Below are experts of layer 2 (counted from 0) of a mixture-of-experts language model. Rows are named router (the router's row for the expert), gate (a neuron's input weights, with its number), up (a neuron's input weights, with its number) and show model dimensions 0-191. Each number is 128 + 32 x the weight over its row's rms, rounded and kept within 0 to 255. Numbers have three digits each.
After each expert's rows: "comes after" lists some tokens at least twice as common just before its tokens as in all text. This comes from a sample of Wikipedia text that the model never trained on. Tokens count by the router's weight.

# expert 21
router:105089117121109143128127116074088052147083072126129189187046098128144130146142140131149126175114147072117119085117127138126096165193116149132097133137104153104130117137157084116138118063134031157141133047110142087128158168124158133201164080099086086119133157171153094114080154136117203113115145096103137074104135190114196145168097132164118172087114123132114086125123170130086120176074108103139096136156154145126109171159154143169092097084095109082067132145134150142094171132122123123108096122166183155103115167115147170108106102106132146191131149100145133092080124112177171129
gate0:155111129155141198094167167133113137186126128179145131132186110146160116128170127077099116096161139174131158172124111130110109103154124151184109155177135142132126150160138163145134133136125093136145144181128158138126130110209159101105167119114123075123083162116142164125163080170110130084131095087122035170100134148105089138127153143148173169206098088105115193160144108146128134147143133094141119187112123079130160141073074097119133116130180071136105149159082170195156138101141148054098109125136138198166077161100091153088027155144161131135164103103134186177132117139089114140
up0:164168149159155150096134104135091128099064106105120112124101138173171131125153179140101161156111144134180192142030155120107109146148159136156126141128142136153055108172133117157145106093159170143156161114116107125124194181148168113116209196099139128097099152090154131172082105138069124120136149175164110134076077153136167140145161163124161121134072128124100103156103098138115142146114069146146133128133120095098132117116118153191104078116160157153110127104144135115212154126069081144107149093178047124083089127140116112176190147167156129112144105113143105161100079110107182217
comes after: " was", " the", "==", "|", " to", " a"

# expert 11
router:130103106073067129155099127147122114123065159117207124162097097138136196184149149181184157152181132067153176100114139108123077143091169159154143115136134149116162106078151153100080063096101140085157151140106138195106123065137088116158144116085062143112115153111141061128098125116142141147157103134146096126161157116146218113099110070124074088155154120104133137122170132063084148142175111146171126113144157154065122163130144147140117178116133149165163074126103151154090149078085128120199091108146105066160172140084175133166145156121116122152146120117101157113171110157156141120
gate0:114131080117052158057164138114164118109112119061088143129105126164096113135108138109079111108111162110168122125158102122113240116140101143120175170132080109111115108132135136124098113131125162098180168148117108152117141068164135162119118154093108160128136105174152098126136104148154191109166089156075149122170128097080157157113135153094181175196121183128082137163143099120135154077213136167119109088096127134199113142122123163136130160144120138119128159179152104118077096067079120166147095091051077108088132095135132168127136138152125146089074183070129084113128087170152169154
up0:111182183173080140078144109116113134153124129157150053120146117103104212122103106070112109102071074125157132082144101131106171130165116167114111079157125199123098110115160165099118128157085152103167106225136154137104148098173142127138177138204122129135108076104107147130102097125112164159065103121124101115103160155075126082114180155143067112095137146128128095074182174124140125160138141076140161143131147129162118176158174105117145068112135127167170153087131130104061135108164109185136159147153138110088136123218110083138116182144111111181105132107178128070103118132129128126
comes after: " (", " \"", ".\n\n", "==", "\n\n", " "

# expert 0
router:187112088167114152068136136109088159141071044154142134201124114190117146088105151084156176182103108074121143125140142095124152089100105071131125107120184144106179081082131144102133090130021101132092082138110091083107089075118117125141138092123144095149140154113091106104114141154097168166149114089180153100087141107145118140153074067125128060081112129151120169113172119126095097114101121099157101186145141120173160104133147128161115132101109111125160097086142114207133102125149130103164109155134118098080132121082112114128085111140109057146165153131171099170180084123178142171
gate0:049112061116145116118094135146077109159064090161169146141141158127154140097146123166121159128139074141119123135150132153080087108117129155117151165148116126181099112084099110092143134148072095118150138119126147169073071093095134194099076100084182125121084153096169123109163123112110177134170123105169170125143196165109115119162182146116144162151113103150113131094144151126085162127095171191114043066095104133168168111145084138113094123108112106099137139105091066108097143174105162189122086098113150194128171121107144117137115113136094145161200207162077106142139127180114140080
up0:115097155169134126082076127119124138106141112137098176152186159140131174143130151121209151131070121137139146177128148129159120071095113191143095080154100174119117137116151084110106150150121101135115162133128150129132183157135173131112150055091143171129121104109147087120115166087100152148152086136109149145135125108081103164053158063111114068148137112139090086084105165109149132180075134096166122125127141109126163113079154125122167156086083140075213117096142188111069082139189135114159094123129128092114124100127140185064084181134166028133113116129076141097094150119103100184
comes after: " |", "|", " at", ";", " in", " of"

# expert 22
router:149132085125100080103100182146108118166144163153169098172104174125128180167147139154054170078111110110126154103129164122062131126135106088092158108118096084085104119053173152141242098178071109112116160149112092126148157099159117156126095180096167098150142102112078146133142097083176156196124144093137171136119104145147120148174079102163114145150129119130142139109144110052153143118124177145103151102146169093122136144135082121143145138143159133184142167094104130132123129108176152152165117133136083115130123113168100110099124131130099127143125047170237098181135096187166120094
gate0:127082051085102103131143187117146148195080107152132147084217162125112142149169117129135119144174209068127082185091145072096136105098144144135078195139114158104099121139180058076135088116146115128092131140157118048161099112115117101155137130133117130095150128124112129131109099202168128110159091218110124097135139170132125101132138106118135133134173163117105161080100179164125116118142142128170086148147121108117157155137070059160165120113122073106130165126146103125102094118106170151170142130075155050145140134089111071078120123142120100144116139123153126121131106201136190147
up0:104145200130157067140122092149154141138156100140129135165182124072136120105135099125128164099162151115148116146080141130116091097128115097076160108136100158088191154127163133119175142179108116098077128152132132129139187118090139114128115068185154123122096129139191148165123140180109149136139147170111118095087145160139076093078085087134157103155135063183117171078076097085108071119134088132152151170131118175120103142098143117111170189141184184200172186102111156095164142156128125126090131114091129045154193129139114165158064084100132070094154080105133153110178105113161137124
comes after: " N", "N", " n", " (", " m", "n"

# expert 31
router:124180127099193079155139115161170144123171162163166115095107189072126072146162132174084115138186146193120150157107095117175119096162153081112162152143132120110066120115129175130107170080156131106148143142125139105091190138147134156123086156189121128139147096145171129153144142119087114088136115068170030106104126141140103142126177138144129148103131121124142145101084134184149065156092169146134100133112082129063178073148069067070153165163096145128158161145149110057095092122131146119101152133091087184124139141107090105147121214127096167133118140117155173114129102172101158130
gate0:173131148121150125152113137092177138159170136111098095177162161128149144120132072135047100118145119062135135105133104113134121163107158151195131170120118085116081147148100130104161141066170173173138165157056173124141168126122135085132166114090098125161111134078082144078110108125092096142080093116174141200132164113114173121093124166084144115085109086154122135123146094201176124063079116117146101120113120093160118124139148115077153128115150106154109143180129135103169123153134058122131188133114021109118105153131182172155160027116132179142151173172115091154117114138131110111
up0:134117110139037106106142130089132096142141131136124125145139113088147113120157112136134146143081134050110125124192181112138143174080097176208118107121159094180081139136119159166078128160157141119065109096103101144158138083105087107139104123151067138096151172121042128145133141104131113209142169081092120151072107131144134167179109092133140097165153131171107123194123123109147088113073136140178214165103146161087161136113145105089110094105147116122111187126095200180100088119133114092070080145102071160111149104161168107126133123137160119104127186109144120169121166088155093143
comes after: " P", " p", " m", " M", " c", "P"

# expert 14
router:126121142157139208095104083104142157122127117129083091138100143133168102190162067097093139148171088092164115171201131133101132110171162152125108124104161158089092167159148081095122118084098124137091168110112178161087129174115108118148160114140142134147170170121234051127085119174154149100124135159125098159096081160087156138161118136166138146135153068079104119096161171215115134110097136087131138135095069162125122155161090055168153111096100127119086133173120200127157112118121149105141159143154112181094085135158147126081097087106104113136118096096156101166096140102089164147
gate0:180077146078064147137190122096167089083132086195176184176147122126091168083160138116101073113108103130097161093098087050097125152194149127165097144139147119072066116104128119127175132175074107134061153133156114173164202089165197072117139096127104101151095150148105131116163143107140142185155154149121168157175183100152121103061098097148136138106090116068117122186141098140199166135173135103093170127124116103092105109115094143138121087148101161095127145169168145140115103166165108152132141095143160134112066095141157105142118142143081107120132115126134126136115096115103134111
up0:110111166110119211126118097172135129141173075136127107110078070137150138094106157186153125100102136136169072142109086106160022119076102199145174132103113141105097135118130182112092161100137176138041127145102151177105130123141145153100140129058113195118154091126142171077134156147190053140109175117153093057143104158150183136111147155119088141138143154132172150113122068099179110134142185124157146129107152080156147093200120104097164128173157155128096100176109098090132159149129118139133166104185113168155130122147131114149149076104120101146102102124127125142144120090185121127
comes after: " |\n", "\n", "|---|---|---|---|\n", "===\n\n", "|---|---|---|---|---|\n", "|---|---|---|---|---|---|\n"

# expert 3
router:137152180179192122113172117126143074150051106080110162105120208113127093121108139157215132147072161089096118108124074122110124125171093118144151141153137109095112186126136090085120112082128109113115076090138146010097159111080121127110105109140146118132191104133086152107075127118137154135134127171107160107096091144154116132150120163117106170136130139120093173165113151132126074185136097088139153107132128107126098155161108121098094100122132124078123192133195100081121129102109139068146164154121084103086071164120107079138088154111057141152125145096135082071168126066134117176
gate0:142139097132083138108145129115168137117094162115097125138164164110173105175129118180160113190123158126159154149197110114146146142139028184127133132142136174087116111110195146177122120089139119132111133090164087203118165123079140101123133106124097176111110103152126128170142115129141154149140103121130082098157109112098112103124087117109121100098085104129105123162094141167044068152184160088173094132180131147236141152159123120125105214124096192103132161108150151064088102097202108112125100098158056127156110073113158109143133096098147132089139091088139086076143116156136149134
up0:134164111103114129132157111151081097073148130134157105155141108112142177081131132103113115132145147121137188190118152098103120127136087098117165126166151014146121088158121172141112147200132154153150104137099141049085042193085109083152170101128111159148128152163115195065124126160110043119093126153154152144132162202086122142121095118109142043097109092111086170102131101163126123159117106106195079110162090148089146115093091134110139088147108152142073134117114122078108148089092118149091184117138171158129104098101082176138145133115091158151097149156167143119095156121101110113
comes after: " the", " a", " E", " of", " and", " Al"

# expert 28
router:147184066107113084098159126142124120215064131108124031129102174146140132143094182116127137161073100121114060089133145110095117137167134165158174138124148102120162108145123172169052145118178141101153126121099124144170179165124162129151147188111104139109086180104121109115149083125117107160092084117104102087107163121146161120156087134067182138160105157162079186157119194095130096142113075158137091159141082119154108105131085101141164158131124104155081149127142128133156131071129123106113130103160120199145132129044198129133099064118144123090081143136129169077128106101142170132
gate0:139127124132087106121173090114096092140117133127131143117082145149149132122157115128102140169116114113114094151108187144156106156145202175121139146097138140085100132095084159156079136179117122173187089086141106127106117170162091185167191129138152181119118176155144143120155106157190060122091077141113122155052164076110128073187105092132113064141132163124124130070148099070120093105104142150097223101091175086159096107165099134097139155155154126189109069124134103160122108137088101136076106129147153156069145129173142099125107096067123175122101104096068149164141136077081148108
up0:127093051141084131121161147148151122120100103138150150168168202168112164166131181092127067153126172154146127157136143101130109129121129185155110133142149114083089159145089167096077133103126097123156155168155130128111094140098119103165089109163228076127121153065178098129149150145107082127137122042117160111076149094201085117090134131081126077137113152097088121100117093148185111099082129105118184078125108127122149115165139126140140124180083113160107176098185139125182194133150123097152083161127153111139169116119096143118170084081086123171156115137107130093170190102131176083
comes after: "-", " Born", "|", " by", " Country", " Coordinates"

# expert 24
router:106093099164063178146122092060101118121128112118158167117115058122193143147142093166179127173196118136142178142125156103149095115118162137135096100107081188190127091168100118178151148173101138164182122171085081133118111150193109129125145097124161181142055122109164086147110112162143078108130146132129101113127156143121136063096144053138085101177150142134121133114158101139141089126156114157092105128106132115167121149133104127098149180125155148178077089169069144135149126163054131154153055096131163092093127121195157092151168131113158150106111105135117142174086121168108054123
gate0:095119110178132181107160178128135169108122147120169119129090141179124104114107093122173147143143145104117213194146128104079121124063123157154151120170114131133117113096100194134146093087111133157123181169133144152119156096209190128159119112129100148172122092152140140114155138106126072141115135148077126180144148138162169140118132132104109147078165134098155164152152069073096180108127180135149098133136136086157094146144144219104132133115160051126121216112106113099149139154138123184171075125056147119191146159085076127180106085086175085159163134129122101181122147112152144106
up0:142059079178120140117126138138170157112094051166115161086107101125079119131102097149125182141132158118114200112111104157095120120208103150113085088122150114156161123081127110155073088066124108199146112080161152097149126118154059110168121108180092107112097168053133110157171134122140078136152117100153164091155130159125055127140181187135158117093162054134065162100066094114128132104096142099165191135149122183180088152151166121145144165159083104085152142117177131136120112135134094137138144138114104155108158181174092130130169134131162122151119156143148138124156077156147163111
comes after: ".\n\n", "\n\n", " |\n\n", ")", ")\n\n", " also"

# expert 17
router:137161101068111134081123140161175140150147114153118085079140091158122154138099143068095139127053116175111116171109155159146168135112083098060131091114111078161133097173102153153225139101200118125145167152117144150108111175101153146103112164143125065200129120144107177105145137108088138167141128119126164097148119177141078150167172129122157149160163141107092064110127128152181141101134151169156145145151163121106172108117179174104137120077108122131131120116162128147168092130140143173113202134173085177163105080113163158114187061135145107126126134201130100180095137202139134164
gate0:113123110142144105106120108125143139090109125171140132094080099160130130133133106131108115103133146194152142132190188110089109110160102141134119218177097146143155123161090129134166118108118134172090153122117129158113108158105115180146121105058125127155103108136206094152108115085095119110116147066126145167079081119177060098162114117091182132149080184103114139122144083098148161168132132080057090111084102100119105169178088117120146106112179109098147140157159167164150151132137117104057039090128123147159177117105097126110102139211145113161210066175111178130124095105076144124
up0:129145187188150087133086168109137077138125095206124111125114129132182169100124163154143132125126137148174209068166193147092084130150100159148107156086074112108106103143141086101169085151084137086116119083159127073154162163116111203092125156103095116132130127083184087122106117077087129037114131133121170100090153118125131158124151095105096119126099151154074187127086135098154114153128091157126095177143072115116099120133144114176088093107108103158128135133146148169157106102139151122119080177120114191035097115128077097104118109137119148099160088112136107167164126096128177183
comes after: "2", "0", "9", " ", "1", "8"

# expert 7
router:118133163129150065097157151154134186149117136138126131102083163070193107063156101137089136113110122129134135150164166111186109116171112096079161066154143127186105172194122133143088179150131132127156164139125197104110189072077123143109115155162086172100137099130160140100166134070079150118156129137128084102163163097125105148153195145132146070070114070141148102060090142151135113104134138158147097115115100096133118128158145120168077120121094054145174095177150151103075125106136120169126113080089095144153133090112121081136130196152115157173120106149118157148163167196131192125
gate0:100176129171098124132107071121133119108169060119132128102129168175158083163152102158111096051140170198163115152159165108095153131172124086186135163162136176188128076095098176173154145106114146126121171177140107103111132133139123123134134078104136162113112133075150105135074084092149073126150099186077136122108151099106160080086087134144150158101087178095142105121151128156109142136115127140162130123106155154143096102132127144100093112163204092140098156135132106111074129063127119109117125103091203189101096111193125132111100090065092171129112051128155098179090158134091160078
up0:068141162120086091128125174080096138090113100176179124108119111074073132095156087131125145122092150116161093164128137180142111070121110143122152065129096138147167107162098157152160138118085131103051096138079112125083149180120134129077077141178126074118167082143103184138116098155137091140112162116146141114076120133116153125091122136191131147099087152180039163047164149115129070145102125162112120151124099099117105181146102081130143115123090062116091093146116136161081106095123104168113092104142143163119181051119151133168107155139158098117099110119149162186186203118126140108
comes after: " B", " F", " f", " b", " T", "f"

# expert 5
router:136087139079142132082148127084156098114153152091132134133148186126075087134131124178140118120130118119109117114090130131102151081155161160132099140143131107102161083145140160091064097103087102146146141123178115106134120107102137150153117142102086111087170166076144131130163145149062138089088152136118124086176167085135095132094148082086073145181126187069125122153146141133105097124116144135136110165145105194079126115081140123173153108106160177097208121105177141173141144098120066075148169093078119135056114163112111145140088162108174131049137116124225194165209170122122161137
gate0:115192120080080172145083120125105198127133105138138088143156119148144123103186161192067133112153077138135105175078158135087134089127096164130136111118134133161141088182129130139123107096138159136160100107106147181126163129157063143174173169109116132102124101168180131118119081167092094129148125182133065126154149147082174104155106095115129116130065176124124136149145070182107141118047157119083198094132077149172039092137165106165133140173168115082177146094073137124139147103133151163134139098164158093192123122119175099156165137161178129136181145150117123140141137128091079160
up0:110165148179135080105176109145081106132109073144115110101122096138150107117117112116157139129126142162112128135139118086172094140168087124062127109187085098158132164116175179113112176113148081094151157130162120203088163124151157134120085100070131076154157150145093165167139120129127147091096075080118160093060143171156086184149193124162106115093167063149142171113098139096124072176113129112136111176115144099075158156160122140100115045080132107064119120126194097136114077144178135172156193169128098137087053079101108133102099111124127114167125156123122135147128096159171153105
comes after: "1", "9", "8", "7", "th", "0"

# expert 2
router:073204183170078080114120161155124095195095109127159170123077154169146179074147135141146143118056153125097116072122060148103045177170088115117168110135102146131160101115140134102119147096130059116130133094171086148152118136111174146086076135127112115145120087162129166174153153098169181122169151041137164115102111122153105125107126096121117168157133107145110149090141055083091139119139157092083134077158189100096115176161133175149113133128186141133152099156110096119163190084154161182151150116153116130194118121145124152140106126135121149176140156093122074124104117122138093123
gate0:144124195226174086149167126132176156080145198128070021076127122186077117107110094163137160159129162152181142138156117146081161149104145153151091122183064162161132097106163076099178120124169149094160123104118129092128104127145135180093115166134140185118094142109138125135144109177137122131076127119124136100080105092151102086095139104088151164155113108108104105112123120119046116157155089153103144113128165117127150158110149160139186099125199083148089141098136088077142154101154111114122133108093126106110074186100105126088138120160172101173128125104115107138109133158163155056
up0:150064028133097166170125164136104133123124190066101128165150084140142123159125156137157086132133138126142140102129131113055135116117111154151112157104171135116104100134156105160100091151134161156116111136078079097175163100151111113185138165100119191101137114057174113136114120162123125164092156151149096135149094137164115089111111172165066091126121180087110045127136126161161119072125121119091215153098152067106164111113093196125173116132130115180103120145180122191157108189066073099116142109142115086200122128136130123125192114111165104160111124146108104146152100089157107099
comes after: " S", " s", "S", " w", " W", "-s"

# expert 6
router:089093160125143174158154123073098104134117116082183151162128084075132095151189155142203110130185160102140147124129085130174094135080132147157109133148110113082179158113120126115075121134061098205174065153107108015095141060117113112199148071121111146104125171161117101070061179131149170109096173079132145118134124131125181158093088139115103162126097169142145099128128162121062117148103113143158099154152122144125101155098150142081110134118154100079122119148124144146077160110107094120131088088145152138082171122150085126150078154175150132131079154121112153167166142119153103108
gate0:148074133144115110167136103125118188113155120157208089152136142120133144122126093240183115109084140106109163150129138084112122111143128130158119110140089092207159119149102115138053158096102123077095148122118151153169085144177126123082082093178136128145149207143159142091136120068135197114111172136082144074146131145151126139084130176107095206116090109138152119124164146155133061106094123112049150143119128105168176124064182082089145138163145132123135145162135113100124143105117134149188085105113181132120074127142119207135189121156146101147131095110158111149141172104110113151
up0:154109122125099123130138084152115153114100168154141138114138183102118171137167203095116203174185169062072161123144060115086144127094094131187115147123141106124159154100073153129151132180138100139105155151142105107147117127159148149143142061132132144165102132114133126206143139130090154117192129118153165140170110115150175090097079169153150152121121147069053168090133163121148124093101089105134162116076084123166114115124112152134034082093169129183105073126132139124134113159096067145152144144095180098121186093139180121167132125138146114166133141056185078119141139176107094152
comes after: " the", " in", " of", " a", " and", "'s"

# expert 15
router:155089168130151104125152083160082111153146124150100102122144058100156119189071139115151094147131114118171146101099142163135138146117173216174125119138152078109114117099142155143090064131125168078109144104124099153126070085117052105130171094145137132101158169184134143181151092099132153102113136072151093103119100099066046119099128097124130112113169142178135160144137116149050118079155140130149118118140101114097089094092131125155090171137119167148151142125094056197177135150120076137208114130165136111113159081194120125138157149171130088111150153163122106075119142099141056172
gate0:153153153103161173076151097166117165171128167118181037141079097110104161130106149131104130142176069135134124140182084170124070099152168135174174131137182115102124134158094126141117069152110163117115111138085182109151114070135079127159138175099165135107109094123097160108129127161147089126143131126143127134152093099091129095153146122187127130112194167077082149063082115120112147130165122106056099150154122146121109093118153155146096073182076097152147145118097179152113151098101110146135141155110131147136205112098157165175136112141135054061054191123122119083170119148187142111
up0:153134124138104190082130148137108118126143133158085098139132160075127128123124142187168109071152120109122116137136116153111182057159119140085124151170120122130118103095130129113114093103054173099107142002077140141109127140120151104190135126141066160148159139136140093088168130099154133107156140150089096125173185111115165195147145105126181130171167120188142078160142122149073134146094081166181071114167142158142138160104120108098094058099102124145144130124179083173077111105122146136161065150145067091174131136134132142134074142094181147146135142144150171163180094145144080185
comes after: " ", ".", "6", "4", "3", "5"

# expert 26
router:153115147084131155172173178135146120105074141131109181140147114117097095086095107166172158116123148120139118129144132103144083116115165169182088143123152130151135094119160103126094091080119148196101080110139165119099113100127151097173132130092065103146125118151131153097165150146157115097138134112083132045123128118116176081102148176060136079211090167152182094202141138120142099151114184170161166161171084136139096133077097070069139144088074170104123122073125074144147153082163106159146121186127171148128127111096146068135102198139098101103150126125087162110184133103123110175
gate0:056115085066116228105113193150163138115122146159111139124068120138150120130095170097151159141137152112097142167062071115136203158086176099076115118104128084070128118097086095180120120162165155127090114153111152134151120105112092164142152186109146144153152136132145087119171197124147100125106101162164130144125087118124114107125149123178174152145105139066173129144172143136199111110141161143081153094101135126110095123201153106196091126131136104150122103146127116078198097084151151142137122143145132103194175195144144111119119112096119100131102128051137117148125130169056168128
up0:112050130093152081223148110130188086125106140145134101120117142055163126103165100150146182095129112119103127148074129120108130122132137071134154156089156105137155109077174162111132111158140181146161105157128113105086140090112150152143127113155084106161096114106158087134169130142156169145143129123127148197172120155109135137144105084096157137153080099185113103112188151102130062155112082103074138095174182127176122114085167119208131121150129121095094069135184120082179137138175159136118086095089163122134140077174103144179093115139100130050139070133110125128167195099083115135
comes after: " of", " in", " to", " with", " on", " for"

# expert 20
router:112129088154113144153115086074085142097155105118133202184088127116129160125184200122209122120172113134090142149100114136125078161095107148176109098119053071152200155166126133109118168142143102184159121111127111116164116101134142152154106070083162099121132110153073077100130118131169134108120123114117124165125094129088143125123093101108142206110097172152164093167114129089137162122126116142184059164151145163158119165087119153116095128107070175105138181099127143141056134156124102099146106150093186098152181103152103174143069077083152084150093127107086188113113099118139095168
gate0:113109133069135116149151112108107128122111122156132131142121138137094119164163152128154124145095114126143124126103129096113116152123114103109171120073112155130143129159170083112092144189128078123107107100178130163167073119032072209124114109181147116120111098165060133093130125099137146141162112088086231177122134093158132087137116135138102114061139178116119148093164196154091101102134093147139192142059138049151107070120166125123138139133118133163078193108121148134120083189122146103102132119102194137175101055077117105066153128112148133145143184106084157083142122075097111127
up0:163130084101111098195113107161067108100120127131119117120148134114131135144134165157128132183082136152143209080157089103122131082167119153116114117137156144142171142138177160079167128162092153126073106103165180105106112068091103122121118138095142128118144134149079134072172150120113160156118106107114116107150144095175072130091110108126107090110135126073164121177157046082190113142176146120138123113118178109152134130136114173088151120158037137162144155163073101043082115076118183106146174144075193112174195143138147149134153124166105161141177191141095122096141133145148137191
comes after: " to", " would", " was", " and", " due", " can"

# expert 23
router:149094123100118148142154145142097121106133140171136186141176147097162139080155148138110055085191131136101098150109139077121049102085135124151128155111121141109181168135113131049105157100080158136205164112091142121116112183142094129225184152167125148113112183158105135088090177158157108149112076069152089164155143093109111163134083060119126198146136157107127064126099087098124135131125154153100194107168163160159072116112126181160150135160148136139146124111157139081154073149098161104075110113164130097144112094152154118166123072132092116160127177114143169147104137149162135163
gate0:118138172123131148133073143160157089132067121155101159148095101187143082122106115078139126131113149117103139095120156157087126144173147091178125109091107117115147109162182108186120113085140124107094136070095093126120129080148084080133145025120046111107162035142144167107103130056150144068108170113119176209127070122113147135156149133145131144151182134076151139161173119163156126115153167139088129094159152100171156130123174123159125080116116133117089077116125151140137098064119084078154144128121123136136097120177135109133115127128144169182159115094146109107090066122197102200
up0:119081110119064152124149091148138141119142129075132119124152208151139102162101102182131084196120133161133121184132157103101134139138094146112097104163141146095134108107077170095140177150141140119136179052110088102100126174131142158106142168150104130119121134145133190081128071156148134188117061179133113102166162105119128179146111115132087127183187073142101107148145139123102148156150152113152201156110121122134043112152113167112107215123130108084079155145168094064183104102103136112100143106094122110102113134064180131103107157173178118045140122120117196152163165120122152121
comes after: "\n", ")\n", ".\n", ";\n", "==\n", ":\n"

# expert 29
router:117133121165146122189102154046149139116160130140112125146085153165094142136162114148086183115114145163157123101067116137136093100124123093160128147148112123140098123159119156094202081157183148101131171155144181097131099162159129128112167149136129125107111035144169149154095065112108091130132139148155155137159090156129062045182138170135123126046104124142146174105182098077142140162116190077113140146105125117158097156135075152186138102148187137123156118102073139058147187148082107177121160130110116089189100142101135154143145110190128146145144094148097074130065104154124154097
gate0:177124125128055115079098135105117135138145148117140131145190129088102137195158151166115083094113124131124155156103079110169128133092177077102151102048167164037126167100149122123122125206118115145108108133150136158102100142135110149148170107078153118137128099136080129112126098104123047169116126166101072145105144128131122159118093125126080094116086147130147137128045174118170165129111133094070148136177088111101109148150166103084139131092102164226112118133136159160172105151189090129115133129191142116087133182171081136134084072112168122124125118128112098182168090094115071177
up0:166112142192085136070155095056178081150130087099132128090157149103097102160098080105146120114105139130125154076179102098088129098121115108144137120103122140088146102126095092136099057080162063144131124192189108178105128105125094151113135120134165135132161144115078162153131144089141077161140145145105116126163217181154129117145122112184099072106152102118110141179173126148118115127143057097090119157157141100176114102139032151077161160163106135115116097118082095091162113175131109138186195177062150132161143164147112085126134078154129110118122123150196114118125140137182141119
comes after: " R", " V", " Y", " J", " d", " D"